Experts of a small language model.
Size: width 384, vocabulary 6076.
Experts: 32 experts in each of 12 layers, 96 tanh GELU neurons an expert, 4 picks a token, a softmax router.
Below are experts of layer 4 (counted from 0) of a mixture-of-experts language model. Rows are named router (the router's row for the expert), up (a neuron's input weights, with its number), down (a neuron's output weights, with its number) and show model dimensions 320-383. Each number is 50 + 10 x the weight over its row's rms, rounded and kept within 0 to 99.
Before each expert's rows: "mostly gets" lists some tokens that are sent to it at least half of the time; "comes before" lists some tokens at least twice as common just after its tokens as in all text. This comes from a sample of Wikipedia text that the model never trained on. Tokens count by the router's weight.

# expert 27
mostly gets: " ===", "====", " 2012", " 2018", " |", " 2014"
comes before: "\n", " ", " 0", " 1", " 2", " 3"
router:59 56 47 66 51 55 64 57 47 55 54 40 60 40 38 59 30 51 55 54 30 49 53 48 86 52 49 55 53 40 47 75 67 54 52 42 57 65 51 65 40 45 66 49 54 58 55 56 39 49 49 34 62 38 64 59 62 56 53 53 51 57 41 51
up0:46 44 47 48 51 59 56 48 50 51 54 50 61 39 19 41 62 31 51 52 49 46 63 61 59 39 56 49 60 71 67 50 56 38 61 46 55 45 42 57 52 39 59 50 48 48 59 36 44 60 49 51 48 43 31 41 44 35 38 42 59 60 59 51
down0:34 37 49 42 53 52 76 47 41 51 53 44 63 50 36 46 50 47 41 68 40 67 63 39 51 40 68 59 52 49 44 63 49 41 42 46 62 50 51 50 43 44 61 49 47 43 44 53 52 45 45 36 49 50 40 33 61 31 63 46 61 55 54 33
up1:38 49 40 61 66 51 58 57 61 39 49 45 62 49 43 56 55 51 33 46 46 34 65 53 66 66 39 55 47 45 49 41 49 59 46 48 64 53 53 54 45 59 39 46 41 52 56 55 61 61 47 46 38 46 54 58 44 62 53 59 46 33 51 49
down1:56 53 52 41 44 36 09 53 43 57 61 40 50 52 33 41 49 49 38 61 40 41 53 48 65 53 40 49 45 53 58 60 57 44 61 65 55 42 49 58 45 44 45 49 45 53 47 52 55 52 53 50 67 48 60 43 39 67 38 42 48 43 37 41
up2:42 50 38 69 51 37 40 51 42 42 42 45 46 54 48 56 39 45 47 28 66 40 57 37 55 49 36 54 54 48 40 46 49 72 46 57 52 51 37 60 55 37 61 59 48 47 41 45 43 52 53 70 45 53 52 59 44 59 62 53 46 58 58 62
down2:45 46 46 53 64 56 50 58 51 42 43 46 36 68 49 62 60 39 59 70 65 32 46 51 64 44 46 51 46 50 51 58 64 38 35 53 43 38 56 70 42 53 45 48 42 52 54 55 52 50 42 55 50 69 40 38 44 73 27 51 60 49 63 52
up3:50 49 38 48 36 68 40 60 54 54 47 56 38 42 45 45 64 37 41 56 63 49 62 40 57 29 46 51 44 53 48 43 54 67 40 47 50 47 46 38 60 58 41 47 56 48 41 37 63 67 47 50 47 44 48 48 50 54 56 42 53 39 51 66
down3:37 34 43 39 45 64 49 57 42 31 41 44 43 57 51 61 54 51 57 54 59 46 64 34 56 39 49 39 56 46 50 64 62 59 45 58 40 45 46 50 33 53 41 62 31 50 47 50 37 57 42 39 43 63 59 35 34 46 55 44 63 56 45 64
up4:57 46 63 32 57 59 40 54 58 43 55 42 40 48 51 45 57 53 49 36 51 52 65 62 46 64 46 28 62 42 52 26 46 38 60 45 56 41 56 45 56 40 53 50 41 47 63 44 48 43 55 35 48 56 56 60 46 43 45 47 64 50 42 48
down4:52 42 55 61 50 67 60 56 51 59 39 41 54 56 58 74 37 51 54 56 37 63 47 42 41 54 56 50 55 71 46 42 61 51 37 47 45 58 48 26 53 67 61 42 41 60 35 49 64 74 52 53 32 58 64 62 55 54 51 49 60 42 42 45

# expert 9
mostly gets: "==", ").", ":", "===", " ==", "\"."
comes before: "\n", " The", " In", " He", " It", " A"
router:64 54 44 32 64 41 59 59 61 33 57 50 46 48 41 44 50 64 35 38 42 64 49 52 97 46 54 56 48 47 55 42 75 44 57 54 38 61 52 39 45 27 47 39 41 36 39 53 41 49 71 64 62 31 59 41 43 59 54 53 70 32 44 57
up0:53 42 44 60 44 62 39 58 53 66 49 59 57 52 50 47 54 44 57 94 52 54 47 52 54 41 26 39 55 52 52 38 34 56 52 59 47 46 41 61 38 52 41 68 60 46 86 53 61 35 58 62 54 59 51 59 45 61 52 48 34 86 46 59
down0:57 51 42 45 49 58 47 65 75 65 48 49 48 31 53 47 54 28 43 50 43 37 44 48 42 42 46 50 52 53 57 42 44 53 54 58 60 51 32 56 41 22 61 49 70 45 62 50 59 60 47 58 46 24 30 50 34 67 33 48 47 60 59 51
up1:53 46 50 53 59 46 56 49 65 42 57 66 47 54 49 40 46 45 57 48 40 43 45 37 51 54 38 40 53 42 58 27 50 51 59 52 63 52 60 48 43 57 45 67 55 46 35 63 52 45 50 57 68 62 38 80 50 42 69 24 47 58 34 55
down1:74 41 57 58 54 53 65 41 64 31 53 56 51 50 39 51 42 59 49 47 53 42 65 71 53 46 48 49 50 43 48 58 51 46 74 41 63 61 52 46 36 34 57 66 48 44 53 43 57 44 45 35 67 53 43 54 42 44 48 51 32 52 48 53
up2:52 54 49 40 58 37 59 48 65 45 44 43 45 52 50 42 69 56 50 45 49 42 64 61 53 55 41 54 47 44 52 46 48 62 63 53 56 56 57 42 56 47 61 53 50 43 50 29 70 41 54 48 58 41 55 45 32 63 48 41 65 49 54 29
down2:57 56 53 60 51 48 72 60 45 36 44 41 56 61 59 42 52 46 55 42 53 51 54 52 51 40 50 47 74 60 58 46 58 47 66 38 77 56 47 60 32 45 35 61 50 54 38 47 61 54 51 51 60 53 63 33 50 33 61 55 54 61 57 47
up3:56 42 36 60 62 64 37 54 53 30 51 52 52 54 63 56 43 45 45 40 52 49 52 53 59 36 15 63 54 51 44 45 41 46 39 30 57 51 46 58 29 63 45 49 52 43 29 54 54 55 58 65 51 53 42 60 47 62 69 49 24 55 42 53
down3:67 32 43 48 50 51 39 50 49 45 49 60 48 35 38 59 43 32 45 48 41 50 53 54 51 32 62 33 47 57 39 55 52 48 33 54 43 45 52 32 32 53 42 61 44 47 47 47 54 52 40 53 45 57 40 57 47 41 68 36 63 56 53 58
up4:51 30 41 56 50 83 63 55 51 41 47 45 56 59 67 53 54 31 58 32 43 48 68 53 58 62 52 50 63 60 56 32 43 56 56 39 51 40 52 54 53 66 43 49 43 52 73 43 46 30 62 42 33 52 36 56 58 43 39 42 53 57 56 43
down4:49 56 50 64 47 17 38 64 50 35 51 37 49 32 50 53 59 32 42 44 44 58 55 63 51 51 70 48 51 63 51 65 48 52 49 32 53 51 35 57 56 42 50 53 44 49 57 68 53 49 44 41 52 57 62 51 38 53 34 47 52 70 47 45

# expert 6
mostly gets: "ics", "ians", "ism", "ations", "ators", "ures"
comes before: ",", ".", " of", " and", " in", " ("
router:49 45 50 48 51 30 49 46 56 50 60 36 55 64 54 55 61 50 34 62 55 45 40 61 34 51 55 37 50 63 60 49 27 57 22 52 51 61 40 48 45 37 32 51 49 41 42 47 42 60 51 64 54 54 47 45 31 59 55 59 44 42 57 56
up0:69 60 48 48 50 55 64 68 47 42 53 46 60 46 56 46 61 37 48 48 49 63 55 56 60 58 47 74 32 75 70 51 54 44 40 59 56 49 37 63 37 49 56 31 46 43 40 49 38 50 51 45 15 51 67 60 43 64 53 44 41 52 67 44
down0:60 55 48 45 40 54 51 30 41 56 54 48 55 48 44 50 39 58 32 58 54 52 46 62 49 68 62 51 38 32 51 37 64 38 47 43 52 46 44 49 49 49 66 26 42 57 44 42 53 52 36 54 61 45 63 50 42 48 44 35 47 46 44 51
up1:39 48 42 40 44 43 43 55 43 54 71 48 61 55 47 50 61 64 29 55 62 66 54 51 53 49 46 52 45 62 68 51 24 49 46 42 54 41 53 54 35 49 74 55 39 52 47 51 49 42 35 36 58 53 49 51 39 50 60 49 46 49 59 67
down1:48 50 50 50 50 50 51 44 48 51 57 52 51 49 49 50 50 51 41 50 53 52 51 52 00 49 49 52 49 52 52 51 38 48 49 50 50 50 50 51 50 51 51 48 51 49 51 48 52 49 48 50 51 49 50 52 52 52 54 51 49 50 49 52
up2:44 46 50 45 53 49 48 63 49 42 48 51 53 47 52 49 54 52 48 46 38 55 57 49 58 42 56 46 55 56 45 54 46 44 56 48 64 43 55 52 46 45 52 39 48 42 44 38 53 63 51 48 43 48 50 76 55 83 49 48 43 52 44 48
down2:64 46 46 70 24 50 44 27 58 42 49 53 47 57 42 55 46 59 53 64 47 47 42 36 52 50 45 59 52 47 44 43 37 40 51 50 47 65 40 32 62 35 69 32 44 47 47 60 59 54 71 52 55 50 55 51 50 47 37 71 66 66 57 51
up3:76 54 55 60 41 33 46 57 58 47 36 52 34 44 61 40 57 55 45 65 57 65 51 49 53 42 40 45 33 51 31 49 56 53 45 57 48 65 41 46 57 48 56 53 52 42 47 52 50 60 46 41 60 46 62 45 42 55 32 51 52 60 50 56
down3:39 55 41 58 47 60 47 48 48 52 47 53 46 49 46 62 44 65 59 44 57 43 51 64 54 45 44 46 59 44 50 63 53 71 49 38 46 54 62 58 47 41 41 54 44 35 70 51 60 43 41 56 32 57 70 55 37 50 50 48 45 32 61 30
up4:53 41 62 53 64 47 84 52 45 54 58 49 44 12 59 61 46 54 46 61 51 71 46 57 56 73 50 67 60 57 38 38 40 40 51 53 41 58 40 49 52 49 53 58 67 55 62 42 57 64 58 48 65 48 38 60 41 33 55 66 48 49 49 47
down4:41 51 54 58 32 50 46 50 46 34 31 50 49 44 52 59 38 48 65 61 55 48 40 48 47 32 31 37 50 38 47 55 54 48 50 45 51 57 58 51 38 58 29 57 54 42 51 57 56 53 60 41 63 71 68 37 51 47 67 46 53 65 55 58

# expert 0
mostly gets: " film", " series", " album", " game", " season", " show"
comes before: ",", " of", ".", " in", " to", " and"
router:25 50 48 53 47 56 47 34 55 48 49 39 29 62 57 67 24 61 47 45 34 52 66 61 37 43 70 30 43 49 38 33 38 46 35 50 40 59 54 57 41 59 64 58 57 46 42 43 33 25 51 53 37 50 62 46 48 42 59 68 51 45 55 43
up0:55 30 39 50 63 50 60 51 54 41 47 34 58 47 55 49 56 58 47 47 61 51 56 35 50 49 47 53 59 64 50 37 50 45 36 63 35 37 63 51 53 40 59 48 61 33 59 39 30 61 57 63 35 55 45 41 52 57 38 44 59 48 68 52
down0:52 46 32 48 35 59 48 44 56 49 50 48 42 59 44 47 51 43 62 53 60 53 63 53 50 44 35 61 52 43 32 51 20 47 52 50 48 59 53 50 45 61 37 49 33 67 60 55 73 43 47 43 42 60 52 54 61 57 51 33 74 54 69 60
up1:46 38 68 59 60 49 48 47 57 63 58 66 47 46 33 36 54 60 58 49 44 47 54 41 54 49 43 67 50 70 39 39 35 47 54 45 60 36 53 44 57 58 59 49 51 47 57 66 33 47 44 38 72 50 56 59 44 57 50 54 56 49 57 31
down1:61 62 60 59 46 59 43 26 66 63 50 59 46 51 44 43 74 46 50 48 47 41 35 62 38 41 50 37 60 41 41 43 56 52 42 46 26 43 59 59 44 60 44 61 41 59 56 65 41 48 65 53 56 46 60 31 55 38 56 57 43 60 64 51
up2:48 52 48 51 59 53 39 47 55 34 57 63 43 60 53 38 56 43 35 58 50 61 50 51 55 50 40 54 35 45 40 31 39 50 74 47 45 47 70 73 46 50 62 48 36 47 43 57 40 57 50 56 50 51 57 51 68 64 63 65 50 45 42 55
down2:41 49 38 17 46 64 67 34 35 49 39 45 47 51 41 55 45 46 51 43 65 45 45 51 47 57 63 56 50 39 41 55 48 71 66 45 58 45 55 62 44 61 65 62 46 36 58 53 39 27 50 56 65 49 57 57 58 52 56 39 54 35 43 55
up3:43 39 67 45 39 63 34 75 53 58 44 50 46 49 55 55 52 60 55 36 49 54 47 36 57 41 38 47 50 59 53 44 51 44 52 41 50 52 53 68 51 51 33 43 52 56 47 41 51 50 51 56 41 47 54 55 53 53 61 61 51 50 47 58
down3:52 38 45 51 26 39 62 48 55 47 43 60 51 55 53 47 37 70 65 51 54 40 63 47 68 56 55 55 50 39 58 29 45 72 54 42 50 44 32 43 26 49 55 38 61 52 46 48 62 44 61 40 40 31 56 65 50 49 59 55 55 38 63 47
up4:48 48 50 53 65 44 57 52 57 50 70 50 64 43 34 36 55 25 39 40 35 57 59 45 48 57 61 62 48 55 47 38 51 62 44 45 47 61 36 56 51 42 68 42 52 31 49 70 41 40 49 43 48 55 33 52 38 47 43 44 64 42 45 33
down4:49 46 31 45 40 32 55 53 49 66 61 35 56 56 57 40 57 53 25 50 47 35 39 46 40 50 66 51 70 49 47 50 44 48 52 53 29 54 40 46 40 41 45 49 45 46 47 54 57 39 65 44 55 47 53 48 66 47 63 41 53 37 68 37

# expert 30
mostly gets: "==", " ==", "|", "|---|---|---|", "|---|---|---|---", "See"
comes before: ":", "==", " ==", "=", "===", " also"
router:58 65 34 40 30 36 48 35 34 65 33 29 63 61 52 27 45 50 45 54 47 65 54 47 60 56 39 43 57 65 37 49 56 57 51 61 51 70 36 54 48 47 51 56 51 45 62 48 53 50 51 52 42 54 45 57 34 42 45 46 52 49 46 47
up0:48 30 47 62 49 56 49 58 41 51 52 39 50 62 48 49 62 56 29 56 54 55 52 38 54 47 57 35 50 45 52 27 50 40 51 45 63 36 38 62 48 60 65 43 44 38 54 39 65 42 45 50 52 38 55 47 47 48 49 53 55 70 46 75
down0:45 41 58 57 41 65 53 52 50 40 38 56 55 42 51 49 61 40 54 42 62 34 44 42 57 51 62 32 58 35 44 54 60 64 55 42 42 64 48 49 39 50 31 44 35 56 24 61 46 39 41 40 47 57 69 43 52 61 49 62 40 47 42 48
up1:62 48 46 76 38 49 52 55 51 58 45 44 48 50 48 52 53 42 34 45 44 46 58 67 69 61 42 50 50 57 50 42 52 55 57 44 55 64 35 50 40 49 57 51 58 36 55 53 50 55 52 53 46 43 31 47 45 74 54 52 35 53 49 70
down1:43 44 50 44 42 60 47 41 60 41 56 62 40 59 52 47 42 53 60 56 49 57 48 32 52 61 54 60 41 49 46 61 49 46 57 62 51 59 66 58 43 72 38 41 68 63 60 45 51 45 52 41 55 51 58 58 39 48 31 52 54 46 44 36
up2:59 53 45 53 47 48 62 59 54 49 45 61 46 45 48 55 46 51 45 55 30 47 50 60 58 49 48 31 62 73 47 33 48 49 62 51 49 54 42 64 55 43 77 37 44 51 50 43 45 51 67 50 61 47 51 52 30 39 44 46 48 63 38 41
down2:46 53 56 45 53 37 59 46 51 41 36 42 36 54 66 44 70 56 54 45 64 47 57 42 48 51 51 62 44 52 50 51 25 59 58 46 50 19 46 40 49 60 47 62 40 60 43 44 32 55 63 37 48 32 49 32 64 48 47 54 41 42 59 83
up3:53 48 50 42 42 42 56 55 69 53 51 49 39 38 61 49 57 50 31 65 50 43 57 42 54 42 53 35 34 51 52 32 50 42 59 46 37 30 41 46 42 64 52 52 37 28 67 40 52 42 67 49 69 57 48 40 49 52 49 50 53 55 37 58
down3:47 49 52 45 38 50 43 50 34 54 54 51 30 51 59 41 42 31 40 74 50 50 57 51 66 39 33 51 58 31 40 50 39 48 70 59 75 55 39 59 43 48 64 58 66 45 57 41 54 62 30 42 62 38 53 60 54 49 41 52 62 36 43 42
up4:59 42 55 59 38 56 55 58 37 49 46 62 63 37 45 47 44 42 67 45 42 54 56 34 46 46 60 63 49 66 48 51 39 42 42 19 65 44 48 49 57 43 58 48 80 40 56 45 52 41 45 54 34 36 41 47 62 39 52 58 66 57 59 42
down4:22 42 43 45 44 44 31 49 45 63 58 52 32 43 42 44 47 85 46 60 55 43 54 49 47 50 49 61 51 44 54 46 57 49 45 43 45 41 47 62 38 60 48 51 42 47 37 42 38 31 57 49 65 49 53 46 42 46 59 44 46 49 60 68

# expert 13
mostly gets: "j", "aj", "ij", "ya", "q", " China"
comes before: " |", "i", "a", ";", "u", "1"
router:33 49 45 50 64 47 48 91 63 51 43 39 38 46 38 36 60 41 45 62 46 46 48 51 47 51 52 45 39 30 55 51 62 40 58 39 38 45 52 51 58 60 44 65 42 61 41 49 60 51 43 66 59 36 54 38 43 62 45 73 59 55 51 40
up0:52 40 47 57 55 52 52 43 63 36 47 28 39 47 63 66 60 60 57 53 39 54 42 57 54 61 51 60 57 70 49 50 48 45 52 67 48 48 51 55 55 41 51 67 47 28 40 33 38 56 54 43 30 43 49 67 48 56 51 45 46 44 43 35
down0:57 53 50 57 67 39 52 64 75 32 46 57 54 63 41 46 56 60 48 62 59 62 44 42 58 47 48 48 63 46 65 68 48 32 45 61 47 48 52 49 41 66 45 47 52 72 37 44 54 65 51 51 50 47 62 40 43 45 38 45 41 56 40 38
up1:56 58 39 69 45 64 43 53 56 52 68 40 54 42 45 55 47 45 39 56 63 66 48 44 54 59 48 53 50 52 64 55 50 61 69 39 50 54 36 56 47 45 52 39 51 48 44 51 51 50 51 50 55 55 44 62 44 59 43 52 47 59 73 58
down1:25 65 42 44 38 60 36 57 61 44 68 49 57 47 43 54 59 56 56 55 27 56 59 51 43 39 52 45 51 50 40 47 49 60 39 43 45 17 59 49 48 57 45 57 56 26 63 59 44 39 45 50 72 55 59 73 66 51 48 41 33 59 59 41
up2:52 32 65 62 66 55 56 40 33 35 53 50 52 47 61 41 50 47 39 38 41 56 37 35 54 53 52 59 50 49 53 44 37 53 48 53 64 58 43 53 55 37 60 59 46 38 51 63 53 53 55 63 43 33 51 56 45 54 44 53 61 54 60 52
down2:51 61 60 49 35 59 52 35 67 62 47 52 49 53 55 43 55 46 37 59 39 50 51 43 45 31 48 60 61 62 44 53 52 57 68 62 25 65 69 45 57 41 59 52 63 47 36 39 47 57 63 64 47 53 29 47 44 45 33 44 58 53 51 56
up3:58 49 47 64 56 60 50 40 43 64 56 53 64 65 44 42 47 33 60 48 57 52 56 58 51 37 47 43 51 51 56 37 46 67 46 63 26 54 47 56 46 60 43 66 51 58 48 58 43 73 58 51 61 51 48 39 45 48 32 51 48 55 40 54
down3:50 49 48 50 58 38 56 43 32 59 55 38 50 58 63 41 58 56 41 38 42 57 49 39 45 48 56 63 50 33 42 60 40 58 44 57 49 66 50 57 55 41 41 39 51 52 53 52 58 59 42 39 43 47 33 61 40 60 66 47 43 33 59 49
up4:56 61 51 55 55 51 42 64 40 24 41 39 43 55 51 53 60 53 29 65 55 54 49 67 61 27 36 41 39 61 59 53 45 34 43 47 40 52 44 54 22 45 53 44 49 44 61 28 59 43 49 47 31 50 55 61 48 53 56 52 56 57 40 34
down4:70 54 61 30 57 50 42 49 60 52 74 48 48 56 67 41 42 46 55 55 24 52 43 77 41 37 49 38 57 36 73 56 65 34 48 49 34 58 60 38 50 58 44 57 45 68 37 41 52 62 40 51 45 54 55 38 43 46 35 51 54 61 66 34

# expert 12
mostly gets: " is", " are", "),", " was", " has", "\","
comes before: " a", " the", " and", " which", " was", " but"
router:48 65 50 37 46 54 42 35 55 38 69 50 55 55 53 50 46 58 47 53 55 51 38 52 54 62 58 54 54 46 64 65 37 43 65 52 53 63 51 69 41 31 78 50 51 47 56 47 54 44 49 48 63 38 58 45 70 65 30 54 47 59 57 58
up0:54 67 65 56 51 46 29 52 54 40 50 50 32 57 36 45 50 52 40 52 36 57 52 55 47 39 46 46 51 22 60 44 40 39 33 27 61 72 41 26 29 49 47 52 40 40 53 37 62 40 46 40 60 47 48 45 57 54 67 50 40 62 42 53
down0:42 49 53 45 58 46 54 63 51 52 51 63 49 43 69 53 44 35 63 49 43 49 53 43 46 49 54 52 70 55 62 47 56 51 31 51 49 66 48 45 47 40 52 69 55 59 53 61 36 40 47 54 21 56 50 52 39 67 59 51 30 64 46 46
up1:61 51 37 35 36 65 53 53 56 61 62 30 41 48 36 57 52 34 59 53 30 40 44 60 45 51 50 54 47 55 55 36 42 33 33 47 64 47 51 50 30 50 44 62 39 44 50 43 43 51 32 48 34 49 55 43 54 52 58 73 69 67 52 59
down1:51 50 62 44 59 36 46 31 51 48 28 57 46 48 52 56 51 68 31 54 43 44 48 56 44 52 56 42 43 47 46 57 53 39 44 33 53 55 48 62 51 56 50 47 51 63 60 45 58 50 70 62 49 44 40 64 51 44 54 39 60 45 44 56
up2:64 55 53 33 54 49 53 60 57 40 66 68 48 32 51 56 68 53 38 29 50 63 50 52 52 57 35 55 54 38 62 53 40 40 52 49 54 51 52 42 50 56 54 62 61 49 45 68 53 37 57 56 44 48 10 53 31 56 48 43 45 58 53 43
down2:43 39 50 50 54 51 54 55 51 49 52 48 47 47 38 55 18 37 54 50 59 58 56 51 55 51 43 51 56 59 50 43 60 42 53 61 47 69 40 56 49 48 62 66 38 29 46 36 50 49 54 37 48 45 46 41 47 38 57 46 62 60 53 38
up3:44 55 43 68 36 58 67 60 50 38 53 48 52 55 52 47 57 37 27 39 34 57 55 42 69 50 48 43 53 58 69 39 51 45 42 57 30 39 69 73 49 52 50 47 66 42 32 48 52 46 61 52 71 52 54 57 58 48 45 55 50 46 65 62
down3:62 65 56 40 41 49 60 55 51 60 48 42 43 51 62 46 62 54 56 55 58 53 46 50 42 46 53 50 56 31 50 52 27 60 49 52 47 41 41 60 60 28 66 53 45 46 35 38 47 37 48 46 67 47 53 36 54 45 48 47 46 43 57 36
up4:53 53 57 85 44 42 53 56 37 57 54 53 65 47 52 56 46 55 45 57 58 55 43 57 56 42 40 53 53 33 39 55 62 56 53 59 48 65 47 60 61 68 48 34 60 62 36 42 53 56 52 50 44 67 50 69 48 20 57 24 49 42 32 47
down4:35 44 48 57 52 49 29 74 43 40 42 56 47 67 43 34 43 59 39 50 56 43 55 54 56 64 62 52 49 44 51 61 60 78 57 49 72 57 48 49 35 54 54 63 53 61 56 60 39 51 46 50 45 43 51 50 53 60 31 36 43 64 61 63

# expert 22
mostly gets: "In", " after", " when", " In", " than", "On"
comes before: " the", " a", " he", " his", " this", " it"
router:48 44 47 68 61 47 63 47 46 45 66 59 54 38 27 52 46 63 48 52 62 71 56 48 56 33 50 57 43 55 54 52 40 51 45 61 51 40 40 59 47 56 46 42 54 75 61 41 43 48 56 41 57 42 55 52 34 41 46 47 55 57 65 39
up0:57 54 53 49 50 51 41 58 52 50 58 55 54 48 44 50 60 55 52 48 67 67 44 55 51 69 46 32 48 38 59 27 39 45 53 47 51 47 53 45 29 56 56 60 65 45 35 64 60 32 45 52 42 46 45 70 55 69 65 75 47 52 37 57
down0:43 61 48 48 47 61 57 54 69 44 42 51 60 58 50 47 63 52 58 59 38 29 46 52 43 47 53 54 41 45 54 39 65 61 52 55 42 51 58 31 46 41 42 46 59 69 43 50 50 57 33 64 38 46 31 37 61 44 41 43 42 35 50 52
up1:59 51 59 62 53 51 37 54 51 62 58 46 56 36 59 39 63 58 40 22 61 59 38 47 57 42 59 44 50 55 42 54 48 61 44 47 53 44 35 50 55 47 74 54 55 47 80 55 57 39 51 33 37 49 42 42 42 65 48 52 47 67 51 33
down1:50 55 39 62 34 43 47 49 44 80 32 47 47 64 33 37 48 39 43 52 33 43 55 61 60 46 48 57 51 56 72 64 52 44 39 57 47 44 60 33 30 76 56 49 44 64 42 58 59 56 47 69 52 52 57 53 59 61 54 61 48 49 50 61
up2:51 50 49 47 62 51 48 56 54 39 44 24 42 60 51 45 56 56 51 50 57 54 60 60 54 81 53 52 41 23 54 78 67 61 60 57 42 53 48 45 51 50 55 35 51 54 53 43 70 48 71 54 33 47 48 51 56 64 38 60 63 38 44 46
down2:50 57 49 55 51 66 45 59 33 40 48 67 50 48 45 62 50 51 47 73 30 48 56 47 43 42 69 42 66 44 31 48 41 46 57 40 36 54 35 57 51 42 47 64 53 55 41 63 53 42 43 61 51 62 74 36 50 54 60 50 43 44 30 48
up3:53 48 59 51 51 36 12 47 46 49 35 52 53 69 43 76 59 46 62 51 52 51 26 65 48 55 44 55 45 48 60 47 43 65 43 62 60 64 35 46 35 37 45 40 37 47 28 61 46 56 44 47 47 40 53 54 45 37 54 44 50 49 39 49
down3:39 45 45 35 41 59 51 43 61 55 55 39 48 62 51 66 50 64 69 58 45 46 53 57 44 54 39 46 54 56 45 49 55 60 50 32 51 67 50 38 54 51 38 48 56 59 44 55 66 43 57 50 40 41 51 43 46 41 44 52 36 15 42 58
up4:62 47 44 43 31 59 42 53 49 44 46 47 54 17 60 47 59 61 62 41 60 58 42 64 50 64 50 52 64 86 44 41 57 57 44 51 66 47 27 60 55 56 57 44 58 38 54 46 43 39 56 51 44 53 40 44 42 47 59 52 42 46 62 47
down4:50 45 54 51 58 54 39 58 69 59 54 46 48 48 35 40 26 77 40 58 47 48 53 56 48 45 51 38 56 42 49 69 32 48 63 50 32 44 69 30 55 61 49 55 60 70 40 37 30 53 45 57 47 65 55 40 54 52 48 46 57 60 48 37

# expert 2
mostly gets: "′", "″", " km", "°", " MF", " kg"
comes before: " |", ";", ")", " (", "W", "–"
router:59 49 39 52 35 78 22 66 37 61 44 55 61 47 39 32 55 53 46 56 31 53 45 48 52 34 62 55 50 66 45 32 52 37 44 71 49 42 48 53 44 58 51 41 52 45 40 55 56 50 38 53 37 47 48 53 51 60 54 53 59 82 60 52
up0:41 47 61 69 59 45 54 55 46 49 57 49 44 48 49 60 38 53 49 47 48 50 41 33 61 42 40 54 57 55 43 58 38 41 45 54 78 46 41 56 59 62 67 46 44 18 77 37 60 56 42 52 46 58 45 61 47 51 44 41 53 53 58 45
down0:32 60 50 26 49 48 28 38 54 56 59 46 58 54 55 61 40 48 41 43 51 44 54 52 54 44 55 59 46 38 56 49 43 58 54 53 45 41 48 58 50 57 57 55 55 58 58 61 52 47 49 53 74 53 58 55 48 43 48 57 47 53 61 40
up1:38 54 54 51 53 42 42 57 48 36 40 48 38 53 38 42 52 49 41 39 55 28 52 34 69 37 50 38 37 51 59 48 49 41 48 56 50 56 55 59 55 58 43 50 34 58 35 49 35 54 61 51 46 44 49 52 46 65 47 52 63 55 48 53
down1:53 43 64 46 42 62 31 48 56 52 51 43 52 63 42 42 53 55 38 32 57 49 51 51 51 47 59 42 51 42 52 54 59 43 64 56 41 41 35 55 58 37 61 53 52 49 47 52 45 47 61 46 56 82 45 54 42 44 45 44 71 48 60 60
up2:57 42 66 54 49 46 60 54 59 56 49 42 48 48 35 43 62 54 34 56 49 58 56 51 52 63 60 49 54 31 43 56 52 55 54 62 36 45 49 34 35 35 66 66 45 27 55 43 53 41 51 48 39 65 46 29 54 37 44 34 64 51 56 62
down2:34 41 31 54 35 45 44 44 56 55 67 55 46 69 61 71 61 54 40 66 47 38 49 56 34 48 45 56 44 42 60 53 55 39 43 68 45 39 57 66 60 39 43 60 50 67 51 54 43 34 40 35 52 56 45 38 51 51 53 62 51 31 46 43
up3:41 35 38 52 30 53 51 60 45 39 58 57 56 30 43 58 46 55 61 68 55 63 57 55 53 61 44 30 53 60 54 50 54 51 45 28 57 47 52 51 44 61 25 46 61 51 54 53 51 42 45 57 41 62 41 52 49 49 67 56 56 46 25 67
down3:62 57 53 46 50 56 53 47 65 46 57 51 60 44 43 62 59 47 51 61 31 39 42 43 46 61 47 38 31 48 73 51 42 49 81 49 34 49 61 51 49 40 61 58 31 56 57 30 47 42 47 50 48 51 60 59 34 50 31 34 39 58 31 46
up4:64 53 31 51 62 63 58 66 24 59 47 40 56 49 54 46 50 61 40 49 50 63 45 55 56 37 52 61 32 51 63 49 56 33 45 50 49 56 28 49 36 55 69 49 70 53 53 44 33 46 41 70 56 45 52 47 49 54 43 45 44 57 51 61
down4:77 45 33 41 35 54 50 54 71 34 43 50 52 43 46 53 49 42 66 54 49 43 70 33 55 33 56 51 57 31 41 38 49 52 53 51 48 50 51 48 45 46 50 44 37 44 55 59 70 56 59 65 58 43 48 61 37 67 45 49 45 62 68 56